Experts of a small language model.
Size: 11 layers, width 224, vocabulary 16384, 132M parameters.
Below are experts of layer 8 (counted from 0) of a mixture-of-experts language model. Rows are named router (the router's row for the expert), up (a neuron's input weights, with its number) and show model dimensions 0-223. Each number is 128 + 32 x the weight over its row's rms, rounded and kept within 0 to 255.
Before each expert's rows: a language model's description of what the expert responds to. This comes from a sample of Wikipedia text that the model never trained on.

# expert 46
What it handles: Year digit endings. Last three digits of years after a leading 1 or 2 in tables and charts (2020 census, 1970, Chart 2011), plus other table cells.
router [112 140 117 109 141  76 114 120 111 132 133 132 117 135 131 128 128 100 114  94 117 176 201 140 136 144 142 100 138  85 164 143 113 120 144 129 114  59 135 144 104  84 138 152 139 136 110 100 157 148 141 154 137 151 143 114  95 152 110 131 133 118 161 156  63 125 121 177 102 116 168 179 110 105 150 103 164 140 151 194 132 144  83 194 182 124  84 119 148  77  71  93 121  98 169 126 167 159 173 124 156  99  93 121 138 155  92  92 140 197 188 153 161 174 187 118 106 166 113 141 139 130 118 140 152 147 124 118 135 134  78 105 105 104 178 102 163 117 106 152 161 133 241  89 154  90 112 231 106  94  71 124 127  96 155 120 159 149 176  43 168 114 151 105 100 177 160 103 137 145 129 140 174  87 131  90 171 127  88 130 183 147 103  86  93 117 123 148 132 105 100 111 213 109 183 125  98 127 131 107  91 148  84 112  95 124 145  94 132 118 172 148 187  73 110 107 175  73 127 180 117 107 110  91]
up0 [ 96 108 121 128 112 195 130 104 158 134 153 126 133  86 155 115 114 147 147  94 133 129  94  93 119 150 179 152 145 105 110 146 119 185 147 158 172 108  63 123 101 177  95 106  88 141 158 107 136 163 133  93 183 151 113 134 167 105 101 128  67 124 144 135  87 125 160 150  75 104 157  87 173 164 100 107 209 148 165  94  94 112 117  99 100 119 170 156 145 103 127 141 124 179  95 139  86 146 183  97 110 182  88 111 146 131 115 136  96 176 128 105 121 147 137  92 177 117 150 153 116 174 115 143 168 187 178 170 170 162 134 160 209 123 149 144 124 144 146 132  87  95 155  82 113  94  95 172 125 114 127 126 102 116 158  79 200 107 113 133 127  90 140 105 136 158 140 109 103 131  75 103  65  88 112 164 140 101 122 165 142 127 156 131 147 101 113 143 132  45 101 166 157 130 155 185 158 114 117 123 156 179  85 112 133  46 140 175 159  79 123 162 181 133 119  79 192 164 137  49 141  49 135 118]

# expert 6
What it handles: Sports biography infobox. Country names, headings and fields in athlete biographies and sports tables, such as Republic of Ireland, footballer who, International career.
router [113  86  96 154 136  82 120 114 113 195 104 118 111 146 143 129 147 152 138 149 108 142 144 120  72 100  93 150 110 156 136 133  91 135 146  99  90  53 123  91 105 106 113 116 147 139 113 157  84 193 135 113 132 158 126  90 123 114 143 103 116 104  71 125  68 147 130 168 125  92 128 123 108 150 186 102 180 188 123 178 116 166 109 175 138 132  98 120 133 100 147 124 159 137 148 184 127 112 172 158 101 132  83 142  86 122 125  91  34 143 140 178 189 141 127  57 136 147 184 107 167 162 159 179 136 175 182  76 123 147  97  95 172 116  99  67 158 132 140 160 119 114 234  87  98 113  98 246 110 101 112  83 134 148 166 134 193 132 187 173 129 135 159  79 156 102 148 132 117 157 123 114 120 109 160 145 117 120  67 130 125 104 126 133 150  99 138  83 169  80 151 122 195 139 111 161 128 137 132 126  97 106 108 128 120 185 111 116 101 111 142 148 158 126  89 158 125  86 165 124 139 117  76  87]
up0 [113  60 147 152 109  88  55 142 134 157  72  99  98 176 107 187 142 130 138 101  88  94  95 155 152  63 141 181 135 140 108 129  86 133 110  44 127  99 139  73 162 103 140 113 134 109 229 125  73  78  99 165 145 105  87 122  61 135 106 135 133 133 158 163 116 146 116 134 146 132 153  80 127 129 140  85 138 133 138 110 106 132 103 119 110 135 128 120 178 121 129 100 149 158 131 127 104 118  89 146  61 142  71 145 136  69 146 100 153 113  85 176 146 136 116 145 146 158 107 103  79 150 103  85 112 116 108 183 164  69 122 102 110 131 121 128 147 138  68 134 112 105 109 217 100 138 143 112 152 134 145 122 128 172 187 178 157 115 168 133 141 154 127 142 154 158  78 161 131 182 153 135 140  74  93 147  83 153 128 128 102 227 115 160 166 240 112 109 145 145 139 149  93 107 119 109 152 161 124 129 115 129  66 118 136 161 137 159 111 109 104 106 158 105  90 134 113 158 118 193 147 110 191 121]

# expert 60
What it handles: Months and date numbers. Month names and day or year numerals in dates, such as February to May, June 5, January 13, plus coordinate digits.
router [161 129  75 109 178 121 138 165  79 174 119 111 144 158 151 113 132 152 119  78 158 131 137 125 153 122 119 168 110 131 120 156 111 146 127 147  81  82 143 155  81  93  84 149 149 149 154 124 113 170 123 141 167 134 101 126 102 125 133 117 126 166 119  64  79 102  81 131  70 162 181 180  99 138 145 113 197  89 175 168 123 121  49 171 140  81  91 169 105 125  83 137 123 178 139 110 109 150 101 131 116  80  92 134 129 136  97 126  97 209 154 165 148 145 161  43  97 117 153 150 187  99 146  91  93 107 165 113  53 104 122 124 102 116 143 128 166 133 123 126 193 130 223 148 108  99 119 174 141  64  81 120 136 133 167 102 215 129 151  75 137  91 146  83 169  65 102 131  73 163 171 136 102 110 106 161  86 127  71 160 120  87 102 116 133 125 150 142 150 122 104 100 155 155 138 102 105  81  86 124  83 131 116 170  92 117 193 120 147 124 119 118 134 101 139 112 122 106 138 169 108 124 175  93]
up0 [132 189  95 132 169 164 116 142  84 126 114 108 150 132 131 150 189 140  93 191 176 109 185 166 108 149  96  87  75 103  86 115 145 102 173  40 116 140 100 100 194 129 101 141 149  89 117 142 118 175 111  84 161 131 143 173 141  58 132  97 159 160 131 145 156 128  96 161 160 156 147 170 104 149 146 173 155 137 171 158 160 160  52 118 161 126 157 167 143 111 131 185 109 143 150 135 180 107 138 123 127 139 118 107 117 129  99 147 127 150 174 172 136 104 172  76 140  83  83 123 116 132 160 141  89 181  99 170  88 109 134 106 132  89 105 159 146 174  39 114 185 156 151 151 116 129 168 109  77 129 129 165 130 126 158 124 157 164 124  77 104 154 104 135 106 137  79 150 111 124 166 134 100 102 131 126 185 166  90 119 107 127 119 148 191  82 138  91 152 145 141 154  79 167 185 153 117 129 120  74 124  34 147 121 141 151 158 107 137 181  85  61 136  95 147 110 139  86 149 150 175 157  96 131]